config.yaml
d_model: 256
n_experts: 64
d_expert: 32
moe_layers: [0, 1, 2, 3, 4, 5, 6, 7, 8, 9, 10, 11, 12, 13]
router_score: "softmax"
normalize_top_k: true
init_std_router: 0.0108
vocab_size: 2048
norm: "rmsnorm"
Below are experts of layer 6 (counted from 0) of a mixture-of-experts language model. Rows are named router (the router's row for the expert), gate (a neuron's input weights, with its number), up (a neuron's input weights, with its number), down (a neuron's output weights, with its number) and show model dimensions 0-255. Each number is 128 + 24 x the weight over its row's rms, rounded and kept within 0 to 255. Numbers have three digits each.
Before each expert's rows: a language model's description of what the expert responds to; "gets" lists some tokens that make up at least twice as much of what it gets as of all text. This comes from a sample of Wikipedia text that the model never trained on. Tokens count by the router's weight.

# expert 44
Description: Syllable "lo" starts. Word-start pieces like lo, Li, Di, ho after a hyphen or space, e.g. Win–loss, muzzle-loading, location, Bik-hok.
gets: " to", " and", " de", "ri", " of", " Li"
router:080130153129140152132108075135148164135124107082145149120130132125146136118114143138110087067129120107149158116142117118113129089102169086106149168123122142108150113105091148147137113119151119115170151149095114104115135144136124125125127109155148113116126146137143172146084111145100144129106126147175131139128084136136115141128132120163139156111116125153121143119194108106110116166144195176096147118010109130106123094088107099156103099103141137133141111146110140115106107155080120122132077112130119113106143111123146157147125111149119135127123133112135131126107114109115092131153120144082120166146135182100139156169157137118149154115161143135145131152117178142153123170071117126098099132117133104121109125100104154110130132104112117099155108154148136109129086157128103
gate0:099143130143123132148106123111159151154126099157120097143132132173141128163139127141116102136118140133133114086109100148102132117159092111124153090112130101121165150085108139158120095123119117112106159172124075126183114098158164116121103117136182143115174146108109098134111096160127108158161148114115154105114139117113106107069159146141122142163131132144150091139117148125101131100129128105183126125107136140174177133134117066104102126139147090122159119143152157130106108165108125150119065147157073131126205134131136134113122053119136131167095121113134121142150134175100156131121103122105129141115125119117120140123148159130136145155141141140125123148151150126160163150123132109129150132169153125129156106147124119100126159105180125162141105106134103146086187138122110
up0:112154109141121113109138155134100138115133143155133128121166118150141156110150132079121114087130132120103145131114087116138165160121086081149119135133163094124162170080166155109133126077088111166094159162154068092123089078153147097162122164117137126123190156121148133122146126131121145129119145116131129117151105136132151146110115130116105138143153145139156128145077130114102117134128115110158108102134147093105096130119152114129090148100163096168188140117160121142131181117144115109122079139170135124094186151114132171130132101155097160152123141091134143126130122133166102126086165111171121105116167117109095144101138103154115111135156126134121119129147146157133162112143139120159137149117167131114148121169119119158166139149168115135105147081131133113113179120109132
down0:171134111113156121140145095126150127132105086090148140103139182173173086121136117078097117103101098135084153123123085121131118111155119108117132144130099156112140088130128141204100149121134090155121124118141120124118098128129136109096132112132148101092108125169086167132122145140106114139138121141120138112121183125112092130133110113103151168101078122140135110154120135126131122131132162150101122120130115122090108101120125145208143163071076135115091142103138085100142158100165105109147145115079151111140138113054123116135133158157115112111110154086122135140139156162115108145146103115134149131118110106139117111109131142136156133148177121172157138113134158131135121101123110142143116113157136158116118150124147127116138189160094156142092099108114127149107109093112160
gate1:140135183134158120113114096166128150134104155093121129112153119104122125159105108152108133103089144143128124091165144119113103119157156103155129105153163090132101148131111121130142119135127115129090121122119155133152158115101153083140127063104113112152165129155101098149177097102117103136102087143110174157103141105081127129134123193129169080143132145140081115128106131111121087142123099114150139104143106179138128129114130085159117092097133173154122106190171114148132141120114126130141110093156104125155154120163135100118095120138067099118137132124105130153150124155090160118129148160145085193111143137130137154094132131118142109136095114107169135162116168105124115123081091107130150111111122143115119093130112125076142103139139153134144136141135109145107132149157116
up1:130139105118120122183138136163134127144117109143176118094106111137133101139151104153125134102104120119178119104151142141142110142120115094123113084100156136125142087104154143162142125134121095144123139149091095130088151101142149087086130089143141119138137167121105111137089112136139099171140134168154120165107136091077099145099129143123116127130119119130103082085103109122145086149088091105165155151097088163120130134130157119142145071087160122124108122136131122161096133125138165154118121120135135080158174109109136083094077149121121148134098089118170095185150091148107112142118107127128114155162117117112114107106125103128129127113106129114166151121141093130113182165140120146079105101169145134117159116097100126132148116133152159128177126123107152091150114139102132
down1:132122084145170108081124081165124137119121137170152111149143100118158108097111128113105139124166129166143145144128104090144124123129120160120118096137130104100103128130151137124098105099093078142078144096137152146116103112157105148108106118125140165113152164096128153083143158093091134160126158100154141157163111087070166149136104132119107142117130126096104138134155148138146121151143098115106119185134141106141120070146127142111103113138136128160171111159101106152153167143137108181132114109103111100131140111117147145122163083127091140126124154108122088098131126105080096168134154115088108124172159135127165116161119117126134141124175110136097138099124139142137161142138128111153112155120110148173110108159127078160121139113138134081096145146110124128148162078106124
gate2:162141185119124154125117085165099119139148135109110129168107123101102147151131154113153137118094118107165097109147158146111085120123138140151125161109144141147124162153147145128119139133122155096144141116102141125151141129104142150144162128144144122144114159135122148146147132152134141110138147099143167114128132101117117132098123150169160120121114092146130116124131123121103115103106068132106162124078162123140151146169181145141119120114169128159134150135118140153130115110098091133119141099064121128126135130171080126139092130130115067139124158161116085161134159167123183126177126138141088198145084151125150130115129126143096140147130166131132154127120125095103161160131114112116152105152130132110144115133109157057101077179117125150153134161107108096128084091160161
up2:159126177137119160088134109140113113139154141141097133167121134113085158134116151103150143126114106148139117126114164161125111159148099142165106175127161119129127166158144144122137151126105154117178125105107157115164153124125131135141157138161133157117086136122130150150163145140148131088125143106178120114143131134148134132152111121149138137098107107169111144137112105126110143086126106131107154093095158114127149136156168121157108129119182088153129161149114149128147112105114080116134127081083144163101111128166094143131100150113107077122140190122138107143139183174120181113169135145145126179105096151114122136140110082128100134129142158156171156122114130117116123154137100139136119121122103113131150126137129161068097072173107149153145146150089099117152081114141144
down2:130162145150130126144163115124151151109126107146137111108098170128147144099128124143117129157139105147124133107121113122112120137130118151137097114186128120158112129123132133160117091091134108140118151076104159149107177116122172133163133123134124126103154108134075126156191143104171138098116115167122117085125170112121187166133091133115120094160151163139158151122123181147127117151136079098152120138097117118122106147149156092151145114105122123086160186107186169141129131199086126096120103167131146128123141135165108096113134182102110104135131131100136128140124136159154084132146109156123144126167124099130135126133181113089113129129167112112124125104073122149140084107140159126119155125120096123131108124115161140152118121131113184133158125124118100162116131098105129
gate3:132133171142186078111148117149148130135113121130156106159128087134138103149124126130118121101138133154147111112102101181139086123120145082150156119131138127121104128078083153121135140161148102106111181191152128147107157148123108139139112099132136131127136162105150100165121119120118125145141138164122112131106069146116105096116124132163143144120129109122138129115103132122167100123139102120189168132151096157151134134107142101103118084085156128105112149149128163120095144157097153151085123126102142105159125128178135098114127141074072121158101147157109134142124132144104163117128102139111144120150116142151133145150142099148145127169126170108155164097142112132163152185140143078093157103145133137083159143106102108090117085072147130117122101155144125147126142119111111
up3:175106147133109088118099153175137105162085102141127145131119144136104129114142132079116156127100130112171115153078114139127121147149138158133128136094167139158103132077145115164134165162183099117121129113130114169144129100119126137144119122187087131078158102147131168142140153147117086111153119140140147129083153132147126128110158104102129160153132119121126122136113144109115155170120100172137150094118117108170138119144109140107159168130111130164113161135117125105169135134154135123163154130141101091100106087107130118115153162139145141093121145085177118085119148102141099115133106120169084156131135164147137156110162158152128111144128096133114141124125110129112136121160174069161148149152105161116120113100083134121131165140122098152127110099146169186135133124157131
down3:140143109102140136096083137125096141153133140102131143128127121139125130124215158107133151088140119157106116192133140095126107096150136111157097130108164115141100111126128130167157121159154158113128091157106151151068111124105133154125140125074138142107096129117121121137147149112150136107076090139136122127173106162125148174110128100146154082161130172154087107140098097113174150116114130099093161142134158108116134118113117151103123151150111146136155135094138151170123118133123133117094107111133087108135121142078109148143138112133127115148122107177087085155128169084158130137141132106129133117122186172116108133146087107134087128106128103077110117122153110133119165116101121098111124088125152078138132161144094112136084128108155107124144146113137116130145161145143118
gate4:133141148125148124161089093092135141177104108086126159146143116109084106151141130131103141089095164118142134128185136133103159135181136119128159106137125148099169153095126108111127114159146120111107140118145065130129152092111129125134135149151144118129123163109107145159102155116113147116127128169119159138128144137113114129089122122149140105140122153139077099083135114088101149155110153122130112099155152147129177153116152103120127146129147143125080155106159156166142099071118176133122114129153093105188164102104146103107150124153155153107138103150098132100124102098112125132148107176133103115158099145105134143140144183140114145116131123131149126143137172134145132105144115131125160148120184164131118124131100144148104147132180098129165132132088163139065085103106139
up4:110111110121127104102123110113122106073147091091126141156111151153150116106144128091135108150144151117084122137125093127152130160137123114141105111144073119117141127114148149146074135133134145127121140138148162087142123151097154158116112089116105112164085103113123097152146100118137140134151179119094112078153104141103118107124155147137088153091137117101139141090103144152113088100156090103164160113081097121141076079142104139145107099129166113072131126107137162123143121104147105100100096131101164117094111128122147129143101102143116121132113115122155161099127142148124174151130134133100114109133108093124121119153100141122136174152108131130127112173112174130158134176101120152102150139076107128090092152102164127145151157119144118148108091099110128167137172160108173
down4:128166116114150103098128145120095162144137101132138119158153079121096147130127158139152161096147158136092133133145161106110111158108115108115098120167153144132097157158122143138161098163139134112168110131164147149111128176115137129090143113103111157107095179116107123155106148154115095143109107138144140151159119112162153146102133109170135125144160151154089113137124126149181160142097105114171141160097140150103146120100172145089116146150151151145151159109145159156130110193112148094111122130166120151096094087110139163171157103164096126138151170148105091138136161102114181152154146119113105135125143172119105152145100149155095161118129103119119094134113136146124160115105129105104128102140139104110138153108105115161087116111157123108102144150111167160167130122142116
gate5:119147125114118140117093122110166114130120165108105125113103106143068131092097106126107129111091099161124113109163130117130127084123127142074136106092147089105162088119133089152110105154157147154094132143131141141168160116106097125143117104084123085147119103140173150148133099145094097131113108123097105175086153123072137116071145129145145101120086129111104132091125099076136153178082132145100126161182112137110183118112130143120121124142133117130085120098109095137145124139150158177115131097103130094140138160096126141149149107126118116132160154114119102165110107119126128129122115157121128162111094133127148182137124164133101101143151111166117109136156132120111132099120147095169166095129166135155142142131111148117135119102161129128156088127103126080109109127154109
up5:144141131141118136137085132163164163157125133143122128118149149087093152146122168130149106109116088108102160141135150129135108114138143162126150106092158098106145123095158119134131139139120163147135110144172142135120114106150147117126128141135135125122117110159185149083109142154140146125110145163111115165113117107083126164119098156148117086160128162144150126111114142084123121149098125149152094117167112092105169150100171123121111154139083169149117124110145111121162120100108185123096129121120153136143111092143111121154104109145175109118164152106123144103081129093133092086150086114109130078085178152153130119159182118126085152088125161153100094142140131139083124151164140101116159120125123140146123144162113131135129123173134071165138100132114098137143147167155109
down5:111118140166108160172146105169156097104101137099160152096103148163146113149110094105106100137100106116141156087124103142175135098147097148102138154129099092096147073094143102091093138118115097154116149101108103116136156096137110112148083140149155101153163109159159165099151104115140129112158181128117115104100148144097083109182096143101098159112098108110148139095144141109107114099161135148113123109135094107148108163164120115149157111119099115116108121141103103110115148097148109152144102157107149119154154142142096100113103158100148153119125124098147138103096108152153114101126100151156139111155091122163151118104156102122147107153176162160151137148105107090130112168159142163148108141106119149147119102147141151098134123146117137136145109110141121100115091135122134
gate6:092183170160127172095127139117140134110102069090156157122091117119118109151101140168120099134147136159164126128133121131153066112124089106153156124120119146138182096082125133143094124107134139127121143152120135103124182155105205144109100122116150128138123137157117104118097096135133114108116133134082143146147123160153096098119096152153107103127093083137121096142120090117064133104101115131129154163113131129130167124132147157141102146116174110118098135122119127100112051128135111149137144116092129103120119157141121102144082149107150110175120099151113100141112124132108119142136115109109088139139126119114146119165155167200165109137156118108124163146136147109134150139099106154104122100156127150104166127127106169127111147104138135106109139125138118125119145096114110
up6:167163122097116060149119130165104084111134155153102084134162129123134146097141124146106131089131120141094116162137104128144164137126179122130139118179140117129062128145116118131122137142118120154097121171152127134166093103113079113161159150153107122147149127102123138131136117108132117177171161149141142115115107120115160113110130104098125125142116151113129190125149163114182130154114133131145088089123145099125122143090157101127130155135099152139145133142140127160133151085147102148075117135151144107126148103140119101111204129127122109079127119123136157163123081117173141099162103146127150080140115117140125168120120101064115130123110144164115090113109115111089126111162133130143126176119124132147094143088139098116141126159154103154149110139149160134115119126125101
down6:106135132108150175145127120140113135139127123151113130163136119135059098120135145119158138124127160143090158173109129118134136111114130154142117122179172169075138173160082105165116144146134128134153124157113105149175145123101114100116152102122169080119132170128096120141144115115111141126114070133146164125126122096149140108120149134181155114142171167121133074105131115142143130192123098101160150160116150175120138124082110110115092123146165124157119157153156153144140095144139125128111149088170092118102148088143136134100143097127134104145137139114140108160137128109104133121145115087146110192116162163134137134131107128107139148094124102155146111066129162091139172103107130125122118110145150130142146116115107108081133115116156141126112113118166144105154127135152169
gate7:121153122113106160128134081140133108153134060110128156127127087155141111154130131153137140120097176125137126106149105169093095145137145117126102131142118119101137134088123108134126135154142130110121166162088100097092170129128164112109073109135152139141161157160138106143104119115172119105121104145106131133105130103157138104120125125160146151163122106156116132090133149095120120118102089112165127175074098138108131103118135112093080111129139122152106131136135154136085113111109150153092090102098115119127177167141096106148107093076103084177103091136109113137151085170139106156154093118099102128151152108112134123129140150141126147150123155093151163151173140107150130135143094136090169060139125114108145089105100150152120098129140126132128103137143101111105134127110138
up7:112125129094130159118121112141122081141159113092106105170093105161179098127116160135109091114105190122103086136143095150127135164103127118116122098142092156104115168154107160165091121134150156141143115133122143171133137108117177126142099128114135143136096172123108086116103119129107148122160113122112125161112095143149152095121115105153115136126117114124129113136132146092100130126113137106138153137145089140113129105106104088112096120098119105154163120122101136146097121157144161133119083170101116129142105142141082116108146094072138120141103094159105108164163120139094119140166150179111125131156137132135096189143126149119157131132130180120157133150170103129127104126111123154129098146103106108111147102100138163155105079076120133106151122130132122086159075084103146
down7:091158139122087141153130117119159121117092162090150150111130131136157118181141112127129109136110113131125123152116119127168166143105067139092105185138106124090148068134141113087077116139118089153123155096102117131102147118162126138135119148169142128131162124130158127090152144093118135103149149071087100104163117124118093117136096135082091145101143137116159152108155121121161117094152161158120125125143097120136107122133123097125145098099139141093110122102133085082098185146147119090121101134118150078103147150162132087115116130145124144115112124148140143109155157087171148101126143170114131098132140118117124125112135122118084109142129130165126133171133108114148125159163137137118081151107105111147106116181149131138175165156081130145122108091123150134122122141110140